python train.py --n_experts=16 --router_score="sigmoid" --balance_loss=0.00114 --lr_router=0.00119 --tie_embeddings=false --train_tokens=606800000
Below are experts of layer 6 (counted from 0) of a mixture-of-experts language model. Rows are named router (the router's row for the expert), up (a neuron's input weights, with its number) and show model dimensions 0-95. Each number is 500 + 50 x the weight over its row's rms, rounded and kept within 0 to 999. Numbers have three digits each.
After each expert's rows: a language model's description of what the expert responds to. This comes from a sample of Wikipedia text that the model never trained on.

# expert 5
router:446522383518471507497505476518553563561525531519473501548432502515524470520479489497447603490529476546482486468375581567519543463583505540470560466533418485502528477426498444474441498563505541456424518411515474515544520632469523466530505543525503431510497446530489503522506448550483483568
up0:537485502505477485475530410458456520578470434496522499549499577449593500445526479521392498391486452565538564475505496538505470527490422424501504543549532507508476481419480525387503438395558459476447502393426504560406604577501520540470501526474501493396605513483366499475533529414419443511
up1:509505426468500390509464532500499582457496449493455517458472472425525521490444646424500458521509504508486486491449534510480502534467402467485557468672557486474517543487629404522524522519582475511489502476507536403502475457482438530492553451508529636573527470476464502468566492468484508573
up2:546535507493585487488556495565510582506544655483513430549473500514521548567507516503475490515488529349488491496496636485455515472497427498480505485499358487580416535478498451561560472523527497506444655594404473452520435484452419447468581485466576495497542490491520456487538500543466542447
up3:447636435515485412477541411509477488487592527439477503496501486500463372431490542383383458565505514491540416500575463513525541642502618462557508500525542547570526475532469514569444501499541425499498522555387457489531522526522506495574607399454635517544512576454502458601579447512503447499
up4:457458382496419487449485539525512544434478493556543516518452465517468536565525500454499510502503463581547519491431476595511557586425485494486497471551548493547521488404481502392439558466492617435457464576534447518493500525522542558584528591492509550458481538550461540494523489511500431495
up5:566493438447528502493544546481511528516448456551478510497534491485495523553489375492448484467501485542431610479555508483552527574457568497551482513485470496513499394532499540565514531460560581536459485506488447567502478606460500483508476509566506590465516522513546548509474567395483522515
up6:368543565495525507548512465479530521418537412485479517495447497518508490504405503422517540540365432430425595526541522508506458586434478567480391457510520589445469514502493511543465539452523530470382593483462488570458507496499494539524486407427378544519453491539491468533500599491508519583
up7:407422505440456561487524499391531479465500500460509425525486528551469515495447509527485667584450483501457561528489471565440518444468483549493535500404577496507517490490529496536477424387605632519601472439434518542503467548507560501512478535435585418434469418582428444503491509522501541522
up8:447501491479450463465317544494497545466505436443513490527517490555482570502450477541463532559479507515630523479497542459553508467527491449387374522489481449500453490535454400466528494473456561474411520560476449514610471501451519497490456579510473502563518511430473442548501530477510493440
up9:451489462400641577435533505455530418532499484500491429513496499385501506486407485499518504478556451480429527500449519591500506432566554574438524486499466489369491493536541379528506482472514415637417472554483493524402465497476543515522456524437456530494484460525505488411486517467575440502
Description: First words of proper names. Capitalized first words of multiword proper names for places, organizations and parties, as in Ohio Senate, National Speakers Association, United States.

# expert 14
router:519555511471486483510520458476421641540563573475531500499533420515576498387409447534512586611546497499496498485496490453420480546542411442468556461535441536443569575623457516414532535466563530533409481501532469491444440509429476492471494471494500570381466499514416454493523418419494619621
up0:503364501391513452409543572544504499503499511525461539550510545594597575517524504483540527636509500524576500442558500507485617509519533495494517527547422542425494499448523518397412477580406484433493472405499356482472510509460515502631469465468562446468583507522553430465555502509507457417
up1:481502374463489614504457458515482507504554469501507468478444425512471497545528507469469502501484386530504489510563479490539408534399547473444518454530517499464472622609543477500505474403514469533463498561643543575498544709474549513526443471526481573504505502497479515505516476496515474549
up2:518457495458549418502501510410452501535536458553520559447510463529490357522505596504486495463434512473403467466461451499476477579488487566473508547636486487495507485579448553522459475452520426459502507481515514458482415522497452563431516440463455501443494500498491501402549493484600528492
up3:504493445482475552473466520465465501497450566512485527422533512469522484443563538526553429505463393454491553452494512494520516590471500616473478546548493443557480548507494452514388484417533423508400507421498518571499449479493403496506459549478479458453511545512528489494507526454441549474
up4:607509478492494462502445478519537481562494468506480479472464586511605461435498489394503485614513482503579526497538482378485482529491500519490450478460490484475443499570476556610404517499420480468662456389465512502535467508464488502607481381548563471506517451444454523484498378501452561453
up5:470459501496382464604517421496512536525497546605487492498431504498515596542500464374525572479675458515515477580475530491497510497469468471573519517511502633386493483415487454519586613556451541527542514487451503473463441457440461467538563465600499460498482510469462498530503463513579519503
up6:478456428483503432547513498486518559545524523505505543443496475440597514425479376540521461548484431479479446513597571485517589534508509482635578557515451467441576546484514438478498465571454465383474544521552431498489560487540483548502608395522521528473554347492543507502590564488576540499
up7:469529503406482468512502537473551536510478490456542419476570499474521521503514504501491569533511441581372492501597501508504522506499507482505436436454513575485411590467460474482496463529526493513528420491498613441513463585511409551475501513500496430497491507465559480528494541500598403508
up8:464430472473508476535518498466500500498509400492548501407368511520430533465423499502568469512501483531421514501513563499522469522530540498543501548504515395379587468670525485469445500507498475464498496475555503485512514427498503493568516469570525479395529450526462502508512421489447463475
up9:441619596532543564519554489495616520450491510463465419512573493537524519532494497437592591497447604575462567473511509493485505370503544486463441465409603504563538495503504500415422548520521497508428444492489496470500503513483498473479501483408499505469625447534424484449514521460574603498
Description: Coordinating conjunctions. Mostly and or list commas joining coordinated items, plus including, or, is, such as experimental and computational, congressional, and.

# expert 2
router:503458429464388482535506510341465501485497536412489584507491517492448434425592595515515498572460468547456341497529492417516480519528516539495541521566488504407510535542579352541421488480468383406483468621468472523528531620449485471467585484507503490430530478486461604436440449535558536539
up0:480524471472444527491498430539549498504590490463459451476492463514461528528471443517452509506536509497523471506507518473497464474540549437561419546410377553437573501549495499488473497503465523454505497501556511521495500492501495465539563443618443499491491502492473458499461431363513466537
up1:412512415493473484501551448316462509497489571497533493449464504431531571556447440545455493501547423503356440649555500469500472487429489538516460480504555526497528497469500526489472511547506538509517491510468513515539486464481502495483567449479520558500554425523536525564500492606478517551
up2:429519477460486557507546548428454506448510535420551465481467474501450523506484504509467492493517520506489332546539533494575439469603501445444457414444493590409481550440461515434529504430517436499473467375455459521377448554529472462617431486461491514466457490561481440521428476400507487521
up3:503499488492513555511491444504511490516471482520570511526543457506398515412658582559529616479514418551551577585498559414443441454474532537519562501566502553455470470435458488359463505514511482514527484544481447590420471454509419486495379519470500487491554529496492435588551494520497592470
up4:431566439382540525546493447460444483506540502399480434469529482483509467504483474538447499517504490590498467496412500417563498450589461564500476502364450535487498565488488470502403436519400416517497450500479492489473438550585491525472433445472501424502458495482532436497563510479578436535
up5:434482532498399521478500513460465394529435564428541499465509483484461467523541504499501545492544366563540416535525544539489499500563381488507402505488490498506371458481488499341536510496453521510508469528555500493490433540542553512467511478421486467494560462556468648505488448511518500449
up6:580579497414591510502468449464437555349500546553464469479433488528514422473459529494558510467425569494486468520480471660522587553555492497497406524588596499523490532494475422498489501517493516461533502404519490604553534501493490505507463404396513516466494547624492558482464481479513515554
up7:472501514484501519462446507483443473570531511421517453391519516484457532519532409570509525539427474508631449540409487441553543458541569553523499485412498494524489569557494510553559508536541441498509559537493482523540492523433515420462507509496593453496600541516420506500380502502499418501
up8:503465497536506553527427452513486529417579572359505462567479544500453523317523530575508623509509498521567397556555448524474555502488513534573499405476513432440531465511502493482564437527546549454543500499542408619524460489483516628515410500641490511484479463468489517510502477492469471502
up9:499471490499448547465479420481515483524641527473461505458527354494606517621477509486433470452569558377410481477490491460535527498617545652446541526427465479491589472487461475500464528441468457517441606473497474466461447543511532479463489535515526670523501499494495498495560443575452510549
Description: Years and numerals. Year-prefix pieces and digits in dates, tables and scores, such as 201(2), 196(6), 191(3), plus decimal points in figures.

# expert 6
router:583550531472467497520542486501419674464543435450486482510493435602472516540579459515499490427501457518521371519500459522503528532572426589516591446572483509489569552472437398543470457390576448418483588498550502449473475466435533444565508557390498445480595508572550554468566496465519598435
up0:539498496493515481491528364519366519520582466477503502446431504535588513496567425465506501443504454519488503498495504501513522485492560405521510491597508425379527512422533474546529518475577539480573444513515468498545556482493561555463505481516481483467463541529440514534557471433522543456
up1:500476458532510404495494509522474479510629437456502528498483492517481495499438530605689471524495449485443559551476485516388414454496493449491498403456453442579468532470561530625568448441524382491529531514476566475515501482501495417539491623401397428504538543469493540536564504468479465508
up2:355519638490490488361554468522467459499470424438551425397532453617516536568494548518505485546484502511444480454396509480420483513524505434513551490507485571395512490519527423520510627545507564472503456537467496510445496474506502518423544409412434556515498424407500461483493499496474447462
up3:501577389584540502533546497549507550495514553532478446423414610506456609442499530521491481503459500525399476475465481526467599517492442496519476595555542534529373450545527547513448473525503537444411520429590570476501456504563555512526543537453516637502449506417518436575496463502547519556
up4:527512501443412503449544540482551494548513432487505570474498497509578535528540564510554481460479502446501505524337499465579375500498505521471449455482495521497517501539551493556505553501519454515442505495493476502516517524504557488492493516396520534497445601414514630544464433475548434499
up5:491519523653482486566506497498495471510499517609441485461501505605528498527492459412485470520511453595523570453513486556513504544511468543553510553529491567452545471469449426544506506542496429441532520492533499494486515473526509542507498563554502501549646633463454560510479500481463505493
up6:553546503489541471504547498366498487504500635531447600570496461493503523469533437488575507558502518497521409527511522498492522560469451422557462521491436530493489520544525512489515491500579523513515508520583573546496463476371453534430501495456390633496350495462438475527590447441471508540
up7:398505492525469492524465421480498537492430459633451539499569463548480502489558515497428527416504465491485400453501500599450550470513469455510476492505476575402538595616467498498450471642565501488502529418525494499649578494521529458558550601404515473500468545497439476518559485497483518507
up8:546562515442492555500502520496480485511526503515410491623487425498458509500521497555421475362469442455570496509491505554500423495529501561544465460432425519563471551533478473493490480488454560663498413505486537497514537482471617637527433523517519460520448563560495492469519521548400487499
up9:456553567573381450515577430522486444430548353501477525471474508439442506492396465504502449531469510398503434500496535579476541511461508496495428430493477514443599470528513485486475465534520374504385494486508462550499466507500451466544515489561503403472452559500608401487647576483444524563
Description: Table and bracket delimiters. Table cell separators and opening brackets in wiki tables, election results and formulas, such as |, (, ;, =, _{.

# expert 9
router:480443524483451486476550406504535530522490541479378521487529588574505483520510512468465521543477469525456563489470454458442538446485544480619369503467494555490476484436502506425555489546559561398433516484465423487577457580517569474530494476471480477490508501557495527450475473561568523515
up0:406473521433489550467491494468487497492492502490480554558485408522461491420449484500559535402499583514498531499376548557548502466514503519498542595584499502475438499611555461462499503482607496425506548495501603551586434514509440518498486499455528439557546482485499435455489425629514544600
up1:391441495423523502496466495487508519631540530439480504542553538376524440364466527582446542525507536564500511533506516521526365480496574485527529582577442500491476505360460499493566453506475501471475613510498516542493539547564553507449528505568436518497491628480548535466498462480550509482
up2:452490469485487498520507574548601536582498556547510526493501490504409486493531417520503422612510507605602586503507530551538536501530517553440478501699500498475576540547499552418372534464529447519445451520537483515430497534465522496392460531467437466470497556530451632507498504444496538456
up3:624615391503479503446527502371542462529506488503442526506480466526394624557508500489365550491555464450434529437507523526433533502440485386497550498472502570581448470515509505426475486483527456435504564496365504461576535522554455505500514498538492525471498528559537491460521491531387521427
up4:492401522488511535511483595456538476467545498448497500491592509529559510534468518563485509514494499443439510485479522523475528465446524466482595594529540510464480573543525541559345497598462515551507523499584502516691500521389463517473497507512511545489521493539489625429523461469491535457
up5:460461444551435491462614628415519499469510500501375449483444505479422548518497404531487519517537504467478480473505490451512505561499563520492461450436521458375558511549595546410402530507513465521632500614462459509497601522535527531512482588452439488490457496463586628544481470521534483440
up6:463504572535524467518556432550513463502520398503491540499432490550445432470496494556519546498527472500445503591498512493355481488490439446433481396434501491582570605494454439514477542581512497590500509518597474519552559499517520541498498501466503421358504480558539528501459483493530562467
up7:410447552417510458520407478462552456376505412513562399427511492479498520508437540532483571605498474501508522513528491533545519467539651525507499462491498468500451432473564426514521418498398468523590517514489546465550442467549503510563532504485518474462527450524509433522470426538465546548
up8:477480528440501504530536460501532473507441421508476523513517434511563556469551491490497506528499506501547604539512536536508481519482514569459525525483470455557498535518549462472605511573547389393484490490513441502527608503486377487551504576494476605492412459528576464637500483584466549544
up9:434443481523416509581449489514436565489507475432513532495476449466553513564556495480513536549475418506479383559493500526491491517400512414469497472503544531391513504465529510511436602439560511500470504436508496542479617483501379500556440503531506611535417546495476446531479503446616506581
Description: Given names. First names and given-name pieces just before a surname, in credits, election tables and biographies, as in Michael, David, Lizzie, Abiel.

# expert 1
router:506479501516510565578520511422537528518506465563432453509414410497433378408525456484465546494446516588493433524484480531449544465612562512490551451503440489429500642525556488482545450479517452416458478536533527444437508553550514477422472465478545432498537468517465471532506602458607447473
up0:516467502538501494517536496500578495474459474497398384514514453511486573499502437512390504514538381471478655470470525501409514504537557506395487514483419496484503534555502474497467436499500509498492496519475611520500501657485545510557586503507603466472507447499518511486576411493499553551
up1:503520502471464487481521505488479480414545464463490486462507609510480637539403482551499507547414494498470571504546507475507483492490553451357461488523517564530512495461525529547559495518569476537489506540498507433493529524506405435526549467529516564554517619329540424483515547505478465432
up2:545476495621505451605383442481566451637500554536469475494516400509442518490506383542522508574413475519493497521483490478433627487552507546518493488551462491535514530469461499494424508474581500445509517408502462501533495624483582526493519433438547575540506559531454470516572472466532373500
up3:562376468510580556501518470540513528479494426486488351512510495508493523503484492524505456615567521514554480591451389576445394490467400482495455509507557535597537484530463500543469469590529511500410475460483476496532568474563464501489540502491474560516465503536503429528515412492476522513
up4:378487483455455620408513456503544590420541476500403492403523480518546488447581433495475559501515528536442476541477488598437532488499519496426494406493499481429419453438396479428502533518598496492500395502516402496489415538483505555568548449554510505578531508525444520504498522522486451412
up5:476508538565478458529422467495604510542587495508586499451595503401411521500458431484431550569495535472515516481543477598467521558617494453499566455462471445586502462492524511545390530470503580400457484531510560443504558510481556498437543518464548512494479508541474608539480472550529426500
up6:489486483378580639449585483500501519519500547487529541530513465560512499503447412477408499456506458514638452430578496526402487543523500484516529552546462537506396460465435524501495488604437539502491507529569505560502428508482524438428446482453490478416492514533494502464481491468528575505
up7:523549452532500512568441447573448560497538490370498499500505495535498539471506482519554503478502557432481504469545486548458539505463460495573597555503517502443522514498509517504523661554471447577547373507555520471338504483489408476488499473434536503477477502494521545551544438531415476470
up8:474484513537498469478630530405426522410470486508506510519453487467395460496433445435497449619525459568396532465483537458425495498602475531518486492510526423543479535391488484494453580501499340477483372491596461453547463542624492575554531523476603434499496524496468504501496500552566450561
up9:486647443469426541568508496471456551498434477499505466599496524500491447461370401494591523510484506553587528458502521563540544486489570483497493424582503485429503429488482520501583434603502501509487445499479427590471523478591496425505393416399491501394529529506439502517517502453496503489
Description: Word-final pieces, year digits. Last pieces of words and names before punctuation, and final digits of years after 201 or 199, as in 2014, Curculionidae, NJDOT.